Weights of a small mixture-of-experts language model, trained from scratch on English Wikipedia.
Experts: 8 picks a token, a softmax router.
Below are experts of layer 7 (counted from 0) of a mixture-of-experts language model. Rows are named router (the router's row for the expert), gate (a neuron's input weights, with its number), up (a neuron's input weights, with its number), down (a neuron's output weights, with its number) and show model dimensions 0-223. Each number is 500 + 50 x the weight over its row's rms, rounded and kept within 0 to 999. Numbers have three digits each.
After each expert's rows: "comes before" lists some tokens at least twice as common just after its tokens as in all text; "comes after" lists some tokens at least twice as common just before its tokens as in all text. This comes from a sample of Wikipedia text that the model never trained on. Tokens count by the router's weight.

# expert 136
router:490496532470467520542425420485538534394428412479479512510507513412493426456569522479496486546540484534501463567452419544454554473511474473479577515467498516565550540454523530481551535404541498504495601453531434428495478547551511502491490528535448545529530460434548546459408434572556561448576480575488489415577361489463448573538583474497525565465520480417496483455526481359577443446487499532494496512436458522454496490565433452555528466465566559466527594518467471520546472563488521543486442470506422504557471451513485517577470502604499449486523610598467487500488497541553497438485345485513449551518512591505557404561534438483573456434597492512543485513584527550473499562618
gate0:527512488495517474470422532567517517465586464458514503436517536556504515492521545500548615482531471559439527464537442481525498450431580447485431478572473512503516554455511480454571492418520519490511485533613554553459565441456483409518556427515491464537455532475484436377497623551493535447581516551547619478457623521532539426375428509479559579509454553535464397439492493426447411478477489408488530488551535506483531495512531532431491478527491475450398550486514649509511624438532522541531498494443438480524523571551553486413497520495558434473562516510579484428422592440498533469474505578446527539476537410537469481601500541485528482475475479407532415513503562448470489511483
up0:486419426544455518576479462497532468324512526475463517513511468487474478507556520402492479679368544549553491480516517423423565481530496485436528523513506528494485528502525530442565547492550469522479537507433412489557504538589472473495548550552477552514514478553493556469437463495392412555611507504501507503438567527492517544479525469551502516495521509414555475562559410505481531515610488501543475435486528426457527465438505510493493517523503440468485484489585427458511510394491571570520487471497450488508597558551399472503471434509548451632485479541594391469395540599490451478518519478517517471456417457488557455617549511524455518400518522406488543512504500509538587544497
down0:571596427525498525508463535494499457504570422476484440547486536488554474525489518594513497393530472527530510448629379427546365465526445551482469534521475550490466518587486565450475525486487560590523503391434553493487519423533480564517483531492508512470496587507467540574421502493537411513514496463556519544497523464479379496527426596536505556492487370468513564565480482479509457447431447545467517510526513499436588493512435496576507509544561500474514518475481505474473508435387401586541565487431422519484547674573559514529439436485512569528535406485445461507494471473589531476541515496521436474579520455532487500526516562475561457507500513416393453543534493435446577494482
comes before: "-", "| ", "|", "- ", "- M", "- S"
comes after: "\n", " |", ")", " |  |", "| ", " |  |  |"

# expert 34
router:472435524518435573498446499435594551437456442465439480541536499486501454468534527459556439526551528589525501472522453506495572402491495490413557450471445543505540588478458624461533559403542462509477576497503492511510516531551468530534409485526526474500514389482492554486397454529558537425587530508547494439542449482515394542456534457521556519506553406501581535437520534436509501467493512535481513517514515532430481472551454476489560459467598429431533522439464455531503435537540539534470436431534457485541464500564508505516413536580446464495520623601543452522446563527532592344474421463525493509459565518511483447524518467513569516388554396459546564511525521514510462464664
gate0:483447511511528567501511512517537494525543508472524595528521415501481468462485480469545449493471493539504488532629469479509544475466518569506435460501506449471467496468636461493509465363513469528529544570512520401451393424546462521499505435459497470494438493480453480429576554562563555469531465589470419451495467547518542558519518510502470459379537478482555474501644547501514586482546493638550571544524460566460535412431527488401524509514625519514439480469531471513420448510553538449485503455518508559430527527476412454444532508542532467580487502486447555596478445518459522494544431497587519377427573471411527415488541504478559514407411465489549458583515473541577575545503
up0:518465563501445555509475534550449448416500517451555449466478541490559426576496506505519484518499531545554457572589580512584464436451435565530524450507503556541526542510434521520542528458468415492370476463544496501504544463531532453530531393548508465406488527491550509577529527622515475463502526406529485548581483539497543558496413486453553529449470509433471523440526547541522444586539616502504613594478516513487532427458428606381482452449570483539513430482520610508504470465533467539445409605452470500492509510372432426479533460524422445524461434468479443465473519545494592443425532509493543519537372495492522560587522451460542522416527514506490508508547466514440484486591
down0:586383546515568539466548544522530530495439578471499534549483382474510442500499527527473548496543472494475496479546525548454500476523378502486509498568633501544542453483497459562449436582464408524537474482414475508512624561457507508564481640597481496476482478601480450440484534470336455502497456486471439509479593503448491447474456499533431426479535537497509464575422503502440521503596525460501516505419467617459501435492528563499512499474506529545515525512453528508447456483462418505519530553506403573551590464496464439518449466542456546556460504487527512597506453505511591454490523480444593500407525493559577569447541500545558502489486500476352387473472573485544476478498
comes before: "| ", "|", "2", "1", "- ", "."
comes after: "\n", " |", " |  |", ")", "°N ", "0"

# expert 117
router:483469542497445434504469495499529531493451427441500454508500560471541421466573605466588476574530477509521449519440492595461544437555481513471623468447512491560609633413497532485565498438524536527477562417512499460515488589591538499511507541513495538474501464469562560482429506510483573518569541517485444465552406476457464543493516447491498542507535472411487474481570569495576462482481485537462383515468423527448427463502476463499542452451485505453517471450413493527550449582580564589431456390515491418542396396574512533577425535509451471489516528557486521421437473484529525441466487469547457527484550527532589446544541477549547437437568456593577475624488516569492501526576
gate0:489613509469430484517448521558514513477486505476488531495439486374443546572505526446468601500567512531504502628557488487509416403518543573544515498453451493470449545508589557530461439489451478535501456543476471545525487501473519464541558464498574482533460476507522437545423506525476534583534532542451538649499526562440607581482528458481525573443453461446513540567482515579475351479480520555516507527549546481431428455487517545514448469408509460509509439552564494546518538521422476411490485457436547448507459536451511560525470446552435405515500605486447561531481477448498504493466487511429492371583577474421453495519585563500487452550541400499381479522489552366521537472508
up0:457520433533523511528455499456547493485546486519515500467502447390503476576477527580395481617454439615537471443376453503493416504529489563448500465394494471501560461511537376459431515443504507491583479531498558496498476467476506538502411587477524410544481417512432557561544565543557559519631552558549537520608462452499508486460538529467470557507570499452512451549485574462480540478447490492523492489506535492568408414427434592457544553541568493515551461512523501419573509427492512468541445480448556464466475533607499288480455518389474459527475546529487532534497559559498559567450544457469477472560520531502483523496575506487553494529509469464423521441500575495490524508477
down0:526565550491487527504466480462489352522504512427519468536506450519568553435486531475537544455529477509545514548476589482467460485522519466399474435439595503537444482505464463517542448536529512500408491408493604506409484509487552433495541553471542504462450467498486494520479523449499486543539432572476458431470528443567501531562578523446515456432520506507397469582560511457403408529533512570429575576400524515498449441543468446535537412551491438547477518525437506455415505509493473498541514588509467526421535469510577525542617419605553564427548494466483393477481488599403478512587451495452427516522533485669471569488509531500484532547463483472506468518591559598538556441497
comes before: " | ", ".", " |", "–", ",", "%"
comes after: " | ", ".", " ", ") | ", ",", ": "

# expert 101
router:501524493490444462577435448452515542437446449417470483508526583407504452479580510440547497541535477572540451479419467542435539487568467460473520396465413533546572548458503503506518529346506517509434606442548440438477480604561493515459496513491448549562483409489486516461434491588543574476540463559546464493475435480499438521501541480534541598467524471452497469450514497450578491449479507507504479528443443535447497492594424475574538436524571550456550508485422443495551448499493557516478405487479479462492471465545453525538485531576501480505589549610487509538416521543535532466415418569499474528482520586543568435560542478438570494500580402515531494493546552541414512527685
gate0:467568518474512420555539548399517493431513508543462420540495550527554394571582568612506471558481490528452482493497495401522575507532501418529417508540489520462473511554509466614529508419489438468452468456448513473498527441462475424572565425461578509536515483456523476428580525525513501682538532515441497428473475518489464502482527524354477510506623418506507542510476478537525509590539429508588514542604506431459469436524498552423471414473465462487509500512581590502538522548517540461481549532474507470506475506486448450486428437556384513619506559479615477444464514400520493486528538482499481455565451454473527482531523525545496441452436525575553446439451505553505532573542
up0:382570531469485498402446517575677413414413517530533409403566448488603489410343514524503583559485549504454509429488594559498449439496552534395522430486532457525481515505504488518536469470533526474541510503494487525402435488556576482482607587551573510547523471548511515450472545574503506472533509492529491493488535506475543539590546517580504477482455552509421619489499475520522521433472432565530523491482548487483567454518550546524596498572530539460447495458541476516532449556400528426470454583533523498486438478522562464475518448449488483528508470475585469443511424538543489503460427492479549507502583549361473448456407483525506502539480471470417488494471527447512497458509
down0:589524546490411493540487469498446454536487527586490510524489487475538548357490456555481553446563508480514508473519465483409443531605565451588460510469465552521473554516490502501553422551558484495483503480459554471475437473425581591459543425543420498529568534502558582521520458477517577536465502369535409446501491498498464398499501591512540450531565492432549408508507596432445440452500413516482485520468485437489459487524516576513486441494547473517511557480563456454523511488456520502484558520476476482478532455602455444469416516533601500646508484572457510521535468474607396452526525503644525552391472485472460425611554516482563488412420476494488468496569514479475562502554
comes before: "\n\n", "\n", "-", "| ", " The", "|"
comes after: " |", ")", " |  |", "% |", " |  |  |", ";"

# expert 10
router:543486519477466522522464443485522486419514434441515461547519467429534436465543527468591424481523476549529490513493446593375509454541452509481565457474423538551535594458508544473533521420531497514479639416549434468545484571492499539475480545553441591481524494469512503495407464611563525463577517606609463498471469469467403541487577427483594498523560430476505475388527513392552467463486514542510456460471472499396477465553455445555520450496554528472536556482427427538532468508559511519502481491532448461505506499596535504586376500608506448470543562502517523505472484518553521363518385517571510543487513572530536393514541470505563494459565449498572475513508517528464448523602
gate0:506488499498503486503499506502498491477500492499499505485498488484511511486509498516491503506501521496471264999500508503511506505505501491493511506495525505503508508491504494500487504525707523486499488502498503497475480493508499488493506512510489513496520474498517513508493509485495498522487491502482487489504508492489512514484506502510499502501505497466476507486500502491506495491494491514514506513477510492492498480512517502488506509493509509494509512509502506510491486492494486508496503512494510491492484502493501502491483488500497506487526498478509477512506527516493511491498503507518426496500485495492524494518478508524512496515506505489500501502376499500497482514498
up0:515505498498504505501501501514507501504660502506498497497496485508486494505498504501494300507499495493504517471508500503499498505498497496510507497489511509507240495489497506491502505499489492495495503487500505488496505500502502509498504508505496510501490496491495499495496499510488499509515504498494493501502493500490511500788500497499499501499511493502495502496501500785510496500497488498385498491501489502491498495507723505509486501500494508502321496502501508503501500499503508509492505490493490502515495506505499498499491508503493501507499502499497511498516506504500264493506508499506503496502499495496489493499503502180504508505498500512495490492515493507488499502502
down0:490525472473392567533477493392512453505396504437556489526444500453616507404479483555589561525449498520541481517562428464488503411475492515420470535530472488543529518439565471433539467538459534402514551460509433446464477488600500509500450531522500536574504499470562505561471487505612548494512429526532524487564469496502481456519454444438480554542495484525550500523554533567574403481514455520550519453537604555446405439476490404513442539434413353495558547458490481500509578534437479506402473582504444464539487561404513566504532526509559492527462481514518610479472488553530516595512497504526465455487496473409653423528486492498554442477549484584644511561482513560562445517495
comes before: "| ", "|", "\n", "-", "- ", "|  |"
comes after: " |", "\n", " |  |", ")", "| ", " |  |  |"

# expert 178
router:542533549528413506566474474498542559531457427482517451506534495418501510513559533430534396523525457541542489512465468573469504475533505440461632390493476545486538552462511570469520512400466523532425601503519410427577459576603514526511456523524480570529467491411519502474398407618554553487552453574582468456521447388493460553455579457465511523449541447492511442392507578470564490436508502589489484445414548516474490458490539407502543375496541472476522555467464446569533556481514545510492436488508470467541496494561562581561433554541486431472605532500512532535403526452550530491462440513560495506463552531483566467552502460544576463487543417506558463502541547521506441496613
gate0:495527565592461400536532566428439475496561520520513457483497545438517473526529514525520528415516404467603451587471409479498525460606469640508551472448557468473409478511504623591427569510492582580586478603477532580524534511504449462384474495511528479470391537504439501503560485543499447433456564562540446547514535457377542515474602547536431465467525482556541465479431481527478448491505517470481416461494560451428505446510543447451486489529523501472558514449470442546490561457514433513494513514510535428519488557468506571538379458546480467520450567520492514524500457516484426417433527480575632583509475548542508538591515522521439430460510444528463533449487451501475454553544
up0:516566516440530445431626490509469502528495599486530430512453388468611417498530478564452534445522529562523538447501557463427422528610466481539479568585437552447476549568544423473474527431548459507448453533494492497554482510499506439582529449460475549522532574559489522382396515496623543463509568561514574439531527443528509444559548466513539478517489513459516483572509415514500477434501472630462404549620505510480442547479496485469480578473590531520488473580500465470509506480395540510476512385525560483387453508501500544540515504449419489462440470450400521519476567460512608499479496486558467507518529442556531481508440544483534470495514593445437483452603491494450449487493
down0:404578490416461430504469397565564481476410449487502505454532491504553456518547511483530511520542497493509447538507518554540505575521496480437454546502430445518523402460471540570540558516436485442496541447452444589448592484544527571461508506541493489576553513529455482450451472487566460524491489458444561473559555568546587471536536425543501513396517459502627537554482510535548617447491509483408415489532523615428479437595419531488531474534505517559579419429438454567526563563501475465447538403542460527527540487532470464460446549507533549426542402525419523458445502497511503378540436514479504425521582539501506548621544498449609467538372519510476496541471526550480478496492
comes before: "\n\n", "| ", "The", "\n", "==", "==="
comes after: ".", " |", "==", ")", " ==", "\n\n"

# expert 166
router:512425552520516488561528521449534522444463412504474478545482556492531471377562428468516499586506463529583433488440496532501522458591504421441517401508445605478484540408448510467489584414540504532503516456565478461522454612509492600477399573541482534524545516455586591475462478539533559472578506515495481435499499428495498512501505506518571480470485558454545433421517443465504472455417447495440506508428455498553441469537469445535530458476563563437530487556451542525531525526543516489469325450490509447510472421527536517547476497561521470516546522617437565487441529516549527445490456482499489584431521594549521542597517446453565456477530516531534529475519547647362487573570
gate0:583482489416485561496506481486509542391502489470462468518577534565499509359460539515447529489410553456587557404547502560487455551532455534457437522521520519599449529507523486458482446441484420530464482599487637477455507422555569510496452556496492486579442523497535525546507470610511536419437466551456417543472599492487459430461527541542583564488463511536494427532434524515513509535487548494500550449506510511582443526553456428478466515470516492618522480487513584379529389458422497433457447470592467386488491489466573415470458535499574520483463513497523497536592570495480597530547482466544527513455498614444503583531494542520443422464504565504505464492456533549411568481476
up0:459567499538490488616519450512437494539456474443527547452537510574557472543478512512489395529568502474486564592419503507363512524449403391480466568437502572520407548595536451555489381587470394502568509503372531520482464543522566428521491457490455531636467514523577514422561534583529485493531556489521430450443545528520478549392541527535450437424496509561535464472502525501558521488486468494519550540518451544578598478556492508504447530493540489552480463510483551473522491460450543483436601423504480569460490530612605516513431504530498521416458482422476534549497490482497540549496443510572393483571466477417468565503571450467441443441529480540456540503504502488538467474539
down0:486556579506531466485460507544505556453449337428418546482436552477461388521520542401500482517458434562545511610545537557486522423498648519462475542463512574581438447550499443460509519590501472454613542497519465480413577474509523394425530509405526482472487525491519482567457460464545486475460529498560564458498562542519488433458427512402587495528513453570559489490469472472456468504464477511583472544514586530493509448467387534448471489507555568499516488545500592592501458405431370513570500488463548427445540448448539522467475514544479531464453493505499507487583526386474473567459505479594502504448571549517496504496550543482547525486547479546555590527481490471469427551547
comes before: "\n", ":", ": ", "\n\n", " |", ")"
comes after: "2", "1", "\n", "-", ":", "–"

# expert 127
router:492487531455500483591532433454525543478428434480484431542536498511488481496534557437562440539530506526568457564396487567445574471542388400479543434479434507534478572464496537432531547466485466563456605420500500474502431601554470533461443580524451573519511526414479522483458440489531547501589508529550460521473486478533451540473583451557546542516547502487487471449492512434580498449468462577472474487424445523400533457587426416557522429502500428400579497476483480557511525580586565513479396466470431490551417474532589525556465476538457413502562577518557495452484506512506493361459488513594444492450597536532532449542597437497528424472532467476512486532564563589491506508520
gate0:521500473536479513540570417463509474459539475487494623559606488485562514424583465462509447490514501524502499593552454448551537543477532436402617433499577407467479482511503426484447519493565437522562478472521541400529492578516491442522428501409481517561481538594523505478498606473418502553436640562513512452370456550508484513468568483541425562425550500486492408499446409528510406500485468501527516486415487468439513538493432512477558415464488484447505490491550463429498574487592588491523501398526486513593474523456538470505551473523418495469516462502630497521515545618516520461485498516530490518523526450495466524478540573589386513557517445491595534484511560468494542470433
up0:453518538413488550601502425489548437586533477546518542504544520471546481439426539481417539461431435429499563452414486456496458464468549504431539392547574460473453466507564409542455504521529452504435464528526525450530511512426528555443418554460465546516520487503482511452458436409521491560541579409488438539580524560453544523569578500569510537571619544446530558559553537424521584543446456479465489373492510476563484512542542586523509569481456466488682427541517533509510449443586537488494482385459460548543406572483528398533373525492466394523430556487476462498518513532503518446493542489456459560505513533519536460492538529483468528484519559516537520517511436494473553545500
down0:493483503524516465431495499471506521459471575422619578497435543568521466474494507491556440504560507471448464520456474515478492419530523536476457467536520563557514437493508473465479481512484523538477458485483417551603512522445381517547485582425519602480432487487453609542458506502419519448448509494564512521592493589584549460467501558494616487460513538607449462584460552473460516549370557519488464516507431476526306440540486506577503560498476548490524419518360474543541510478445488530493484492550534540514580438472485560497432496461505455467451468489557458570442566414388534548497485470439513363616475486537497506537461506403472510518559512527550549559505494523573494526494
comes before: "| ", "\n", "ian", "|", "ia", " | "
comes after: " |", "\n", " |  |", " in", "|", " of"

# expert 103
router:520473490638513480594487541449530563517452411435493428520572515434496440495577497459636396583519488506560414537437440552490543458535486382460515460447454482487591562478494506484501552332541504508482543497644511451475462554553516536431474528512491524455548544523579516381454497587498526401565512522479466439511505474483500510483520422488492502482573529502481404431494512533499431449503498530573468452478474536513511431513476509507583467441577480495463444527476534515518518473530499564469409512533490433554488439563530533595457568578500474495607502542379489534448537507498513484431426531579514495477535563565498512530509431447521437462540502519547496522547564517442370539522
gate0:495512469583447488510490479493426521420551454456516510481526567338492471530496552503478493492442570559487505522512457538543600561525480496368517399533478461542506452531451588534353452495477435409423485589442527519579443552472481417504463610522469581385504476568456495435520568428575526475446485453514518561472510633509490544510507456470499392490452546536497553522508517499460502536467579459452517547564546483428526487479561472517479497457539485490501459585483492523566461530478479487461465492419482530456507495493498547631574484503461493510465439481469565481550408546504583448465538504599470521607513500447539524417563503518582410521445565486498566520585525431459530453556
up0:556594451483502522520500482391510528531459617474544566552508504509492565408525462520520594481488563493479547521440499554458474541495426458438443548582567484499544483482502450549549399594539491605495528479485498568471523479502555431544595474586428375430465468485558504449495480457494572482534577455548468473484451463437447440488499477483635457531546530347559441531576490512480512533480426542435463475483507418591437564500472525473477454556506474518406489467521498551473503545398525496510527532537502461498500567509535430485468475566585466555504494479451399471578463492506484473543468566593469431541461490580598513481509487455499528515407433530563544480491561563487469529355
down0:463372493463572490579565460508467584463544489491372455540413523563476468450497469488395465512470529488518555536502547415455435484527548503465502500489598498524448528493512593547535450524468528453575591560444430601480476542464478548594450574482452404559515475463519502470384438522544487466529502475486451531511504494574468614473478539414545539487507553497460634489535490522522560411544437385505521543429443560480476519532498562505520524531466496421521413407532504539485533506456556455494504516498592450520528527510522495504382625513509515516529443496536500448573579506514470630500503468449535553421454529431549573445511552453450494428499484503517492380504564549512486453527
comes before: "1", "2", "\n", ", ", ")", "8"
comes after: "1", ", ", " in ", "2", "–", " ("

# expert 187
router:482492549474408465560463497466507579488439465494471466530535499478536494494572553457584422492548473553557405548481449552456497473507462449455545419461431548514529516492481507503520500444481474539408545474526435436539494551580469545473482527526394573536488473447495536438411368637567601474530471529602462497513455413461473517484569433490519550481537477465492481475543534497579470454495536573539449450451449477446466474601517420549527378459499483473566555411455413554543524537562584523461443474502484431519492471559551519602437563515503375491534510574511503480385520488581509487437500562564495549461539536520575430540518488434520490487577427523538447500508574533450443506609
gate0:470434387427488437532384388505455521570506495486545492493543576517481524528485496408539401413616490549481478522423518508530560484530544448504504475453511507513463518486496517448462476489465488432560491436470539569475477525625494497543573470509447496518485578532548538548591471566371505550470507479555483439498531531467513582526519514369495474480473426572532528469492522542499552536583538503609479378561516456444482411510505432479501540461485505455471528513564456500463549436457470498447562433556465433445563454408543506476569529470477471548431488491542547484540533517441569537510479546434551472529536578516513541528582509448418609332572506528504613460519510454526521503567
up0:536524529576462456498523427471618426557495490433503495563471512534516414508471507564549628524460462498533442518549632427488533542416468410491417456462531491470406523456493519460508527404473568514574570559464481585489463435487527460535534568431467449567475529527519443553509531517493574461504529526471484462515444547499430505488401522570402568500522474434531521538461592532479453461499499506488509502544506522471501505482424439403507395601501532494475549445496561546474491387474538621540505558477522490493476498599476551572461337479414607494511490462490529522535530506479478482486471492483606536496558505546465491446447470563502518553602408519447470483487453576468422421544
down0:468442449506464578513530482514525504569466483516551579478436508500509517471455504516470590585497473436564500396572518584437556529485522437430476457572504495430546606404584524467445512523598525506478544586485478521490536459545563461484487489442529492406451472476496445543493440457463468548539502470481483446489619573605492552454506486487494519588470479509479441516596397415370440425510498546527554504464429468517515430524471482518534523534600418520553439550583508468519432448463470538490555437420490457554480563516568543422407469507449465537510533505490459527526489462599519457555515502520548455491541442446546511431680567499501505509446553461642473531449469466513505503459
comes before: "\n\n", " The", "The", "1", " He", "=="
comes after: ".", "==", " ==", "\n\n", "===", " ==="

# expert 135
router:521519507458486506533511480497487520440354430479488465524530484510510445491552513492605422504540499489578414510442437524502550411525480448464568410493449513510532530445510501435551525435473474524500514438544511520540417504497482518511422601514456582517517468491500636436480427546564602445586544524517468447537461469479438553518533440530523564448541425490491429459515492438517448440443479567553427461460484481504505478531447411505559476377524508475564538468476501593553540530558575532489435484502485445494454475573477569528422515568400476520593602563515513482501504507546550438466481514571463477505588501527511466567575465470529482416600402523617505488483563562440406589597
gate0:516493555500459575539491567552538520432535576485485468554486433511558486465482502520492404471533498519431516558483450519505501505472455485596498502497499510511561557493488435532529428534572501521505506527372509547500484598520583436565510460417409476571440431521534500428410465475615446569433522519575520454492549438422583520543509469494493507565525456510415451531432525450562464511559570564440464490506530514391519582489496458556485413476539528459560511584486418459553464544513479477518565502451352505440545531502501456561493482440525455420537500512541438587510519579536409514496474453470573576507459508451641391556455436401512620472498548421481532491519426503483505491558
up0:578495449471400470471432560382419493520496581525492607401446467460452452520394603470541563497434468471562501571472532501455449453498577557413545505548450587498516499426550505490483501483445489518524380484519482444549566445468485513529517463529519594484520431561517539652536544460490519470536476558420496521513468437485491498453519477456548531541511521396532524506472501581542487551536397561546513535478502537535478482510482546528514592531399518470443462626519526529435499532485551518507535521443506615512407430483465494511548543530471482523527506434545509513512444511471544477468399452548474395484426416584462482463537530603566489551487487508518495463526521456632496579414
down0:536421467473434470482471506473533526500529537519552428545519534535475510554556523573510506506481481545557495509454528497489515531520465561433454391536433457519543442451527624467514532560495477575511421458540579394459515425517441583469527488504475578424498432447359528514475512590518636521460408512459525512498588448466453487480566454521440400519549534458490646484522486577486480563397408467526462478433380473481419468614496536510455528511473475505598539527558558523448519545477457527452463543465569463465470399515449458467557503472502542609466514612534557511542423488503482555519551533587445522505550462509567558519490462489444456481445465527466497500537468500440485518610
comes before: "1", "2", "0", "3", "4", "6"
comes after: "0", "\n", "3", "1", "4", "6"

# expert 167
router:431448525541532442521457411506580549501421374520477518545494594463515361453577453427475510552546474552534468451468456521461604479562441465393519521468471528514530577445505527499533522392502538556511519418503486471481455650541480487528449525492486488546549554518584540509502501521510525498636474561506451400543535502468496570444556419563557511496545455457502468439495456467585487424454493533508503547447476514494407435548426419451576475476539557465535506539453546520541535440520507478501432463580491486615428482548532515471460497564505475465550551531413564510519510466523533415467474482503497464416518522534520528594597457405493492499563477592509511505537501491461396559618
gate0:460598450581574506463557409475567502543510423562481482460475477481578499513408450555542477451543571555544511489530481419488515562453509580426470427470491623565583467509560544337554501454466524505499554520513472485524467519521499538487472431533574509464482510514478491430426457453512514437560528441432457461454487538499551475503481429574549423489459481451508527547578425493519494475419353452498447595522516536491461536503463473488445527577510478514434541425567587512449521425548564533509511572488519506533510518590432492550586522529464475459450422451470553494550478460522452534516434498576507562470551476536428555474426440599499538473451649605492603492479527474505493450518
up0:600499477511427526534520465472429542424496555566494439424389586545609485515542420554522530513422507525519472473532581521473450408614614485578517458517463499609522419517473606509524522575572471484539529539492427461541441568528537503445520411473411467570469494456500519538512427534534619505426526539502436533519564461412524463475488545499438574548520504513467417483481469506490474514519471403516562516497519526483439447478446456432572566426441458473351511530405498422504472536586437467505554528516582483502508464491487523536490562532587542466542530566484418562484540422499519475529393515519456383474454524483589547529519441505487574466503486525517498446473495489455532512474
down0:468509574532462499490526545478444503496515563512504547512510451489454546484538570502533473564424425437513462470462477394524544481447536435558498533503550584495537539587507564494540589512460492504511441493528455504385517480500465533481452479496373560525493535474514400503551529519557515370513549428484512504535514532564467446523453537394509492509555357553497529408533519421494371624567539483496401442500517472476468463517506518474524552541440518489514485519397533470522465525457505521527429443544520593573460522510528516461516574442505612465537455535513546400481422529557542465527586562397490423515548436505514418533553550491655571427498448532485431571480469532454440550531
comes before: "\n", "-", ": ", ":", "- Country:", "- "
comes after: "\n", ")", "\n\n", "-", "andidate | Votes |", "°W"

# expert 29
router:454488564495401493517438553466530606508450432467493400532518558449565476453510514440514440596516456490543490526462488574440528402565526474476631415463491501578561609444471518445529547450518531479460513467522432434520484683542492517505491556512493563474550470473518485476393521507523543497578507532568479478534482393478464572486605477500528504476523442446499482445518501455580473481468481531470410502437506599530484416527505466519497434455540493396540472497416522542547502606503550583416393512515495412520455469625480512533378515507467435457531501542528552504465509518549534464501474515572475576441561520501556462548498452518524431468528504596530513601496536539496499478573
gate0:488485588482425483555542522511586562393512523486472464463402396521481453441517502553517487546488507485506453511528494535465423474485517625396525435565517541455523484566508541507399526415440558499555456536521528480506510471449481572489428519425536486523495496420490479522374562445498489420504493499489545493511476485497513533520412543536499551510492514435430408515485479545524551484485500518478502410443468499547571528575571465448456581417504533421533623519548570497596534499488475498587467443577491388619511478541529483538412465505463540413393525500514459522543595635547474526436478568470526441595542478421439483495411489509456487470499600566580563522516473506485483460527
up0:520559534555560525563521358494531469384528429532527443542561546457574516439532489422492489486570462553577482508456556536516540504547551488590455450440477534462496519591477442531440484542459502569470541552489538428585402465467503502465489560512585488557505554567563415535408559379502518472533506506510449534557522525359523490499515530424454506480570595418516514495501508535395503533474433431451529558511535567400538477481500556540507478456578475483522527420588524468463516538588461458478468473545479505517546524508548499409457439480541505515555468492547413424478565468464435476507487327512477497475426442500411593529495559472513475510489507447497495607538443523484582510545
down0:448448483529425494428538454518496501395470532523507486491538370379429524415482516472552521487435459575457486480487494473464542522535536459554476502487534490422475541418480521477453432379480478528514506515477479442453480520541475554511529553582522440523579567495424529421474477614554503581458476515624433441539492513471556566571617528586519448462506533556478485484413529524518564429435477456467484430481526577594547460528512348522493493476507484526405544541565593558471485533522547448491524580521461453528521571499581454541493522510489609523465525486507493530587521534545530441470521531451477488531547572535470510589493457404446492479459530599462553482552444422493568381498
comes before: " | ", "–", " |", ".", "; ", ", "
comes after: " | ", "–", "; ", "| ", ".", ") | "

# expert 90
router:526517532565470502563487454494543545529351386442454427573527467484511454464539514493620429535518487498539462548470408600473512486503520437504539381456410531525540524464504503474516528434512489505405543479584486485508493507540463561484496547543449574488496522496576555468461478580513534451583484534523444422538417424491459531502531392485525500470599481501496454441511486527521482486489517537540437455483490527494491461532501425576590463424546504506482514465477498522496504511602487564402438529581483477568516414599495563541375560584500467409597554565432478536431517482534544440446462501588488488465559575576537452525522435460495435428536495551519388509524553557444387497519
gate0:510484541505470648471536547523452479520597516481527491550455450482497488448491548496537447539519447565469434582449524596502467531426507504486485513588482506486564499419504491488503482457456523504494526511555540491457515513534474550528561533632506471507491477424553511469578548508414532505460507541475493646501466404503508508511511451456514557425461547484453540442469534488418616479388478596453501327512517544441609524426460465571489556572459498515473442537493378553512494479425529556543489559491482502424565443490523462489487541490554471535474473536536465653609464468443580513412529434466480424500584518505417490490541469566504495543442440414490455413554535457524498462468
up0:485396655548592517452466419502587449469496541473408505535451415535488563518480483485528503461517475544444429535482432402515471510454525398581506490547462464578420555513501570584482569491462418530420575443511456507487509535559506582497587465395579519447538484553552475596435436572501452418522484543477494451429503498583493430497453455426474498509491557466417499509495555507483527493503510523541519559573559459500495482590473521505560526463597531428550424499488511523499505507498518451487504559481515523514475482496503496501411448582477417557465596466469456542473390549565510591488559442490521511417513458596484495517436499489522478456559573526527537528358394470535542461532
down0:563454505524473545450444464477473634461452430509440438465485452540550483491515447476454457493491410534581458564497497498505486418529451537537570464452492438555528466582521608610470465500514533517501537516527539458591437551497403564537492510486466489500595482452519507518561444559425503553485541461454518509461515508571494536461443440584450573508491491538440502529540479495537496527559611596446503508467494458534613475503545498534579544431516501554569509529514469488498441466462417529554495438578527481468523494513424501467516389577431557489526463472530540513479601506536434431442519351544487569460447503533452478584472577563478541474512335567529464500358454479560442474454
comes before: "1", "2", "019", "010", "8", "016"
comes after: ", ", " in ", " (", "- ", "| ", "1"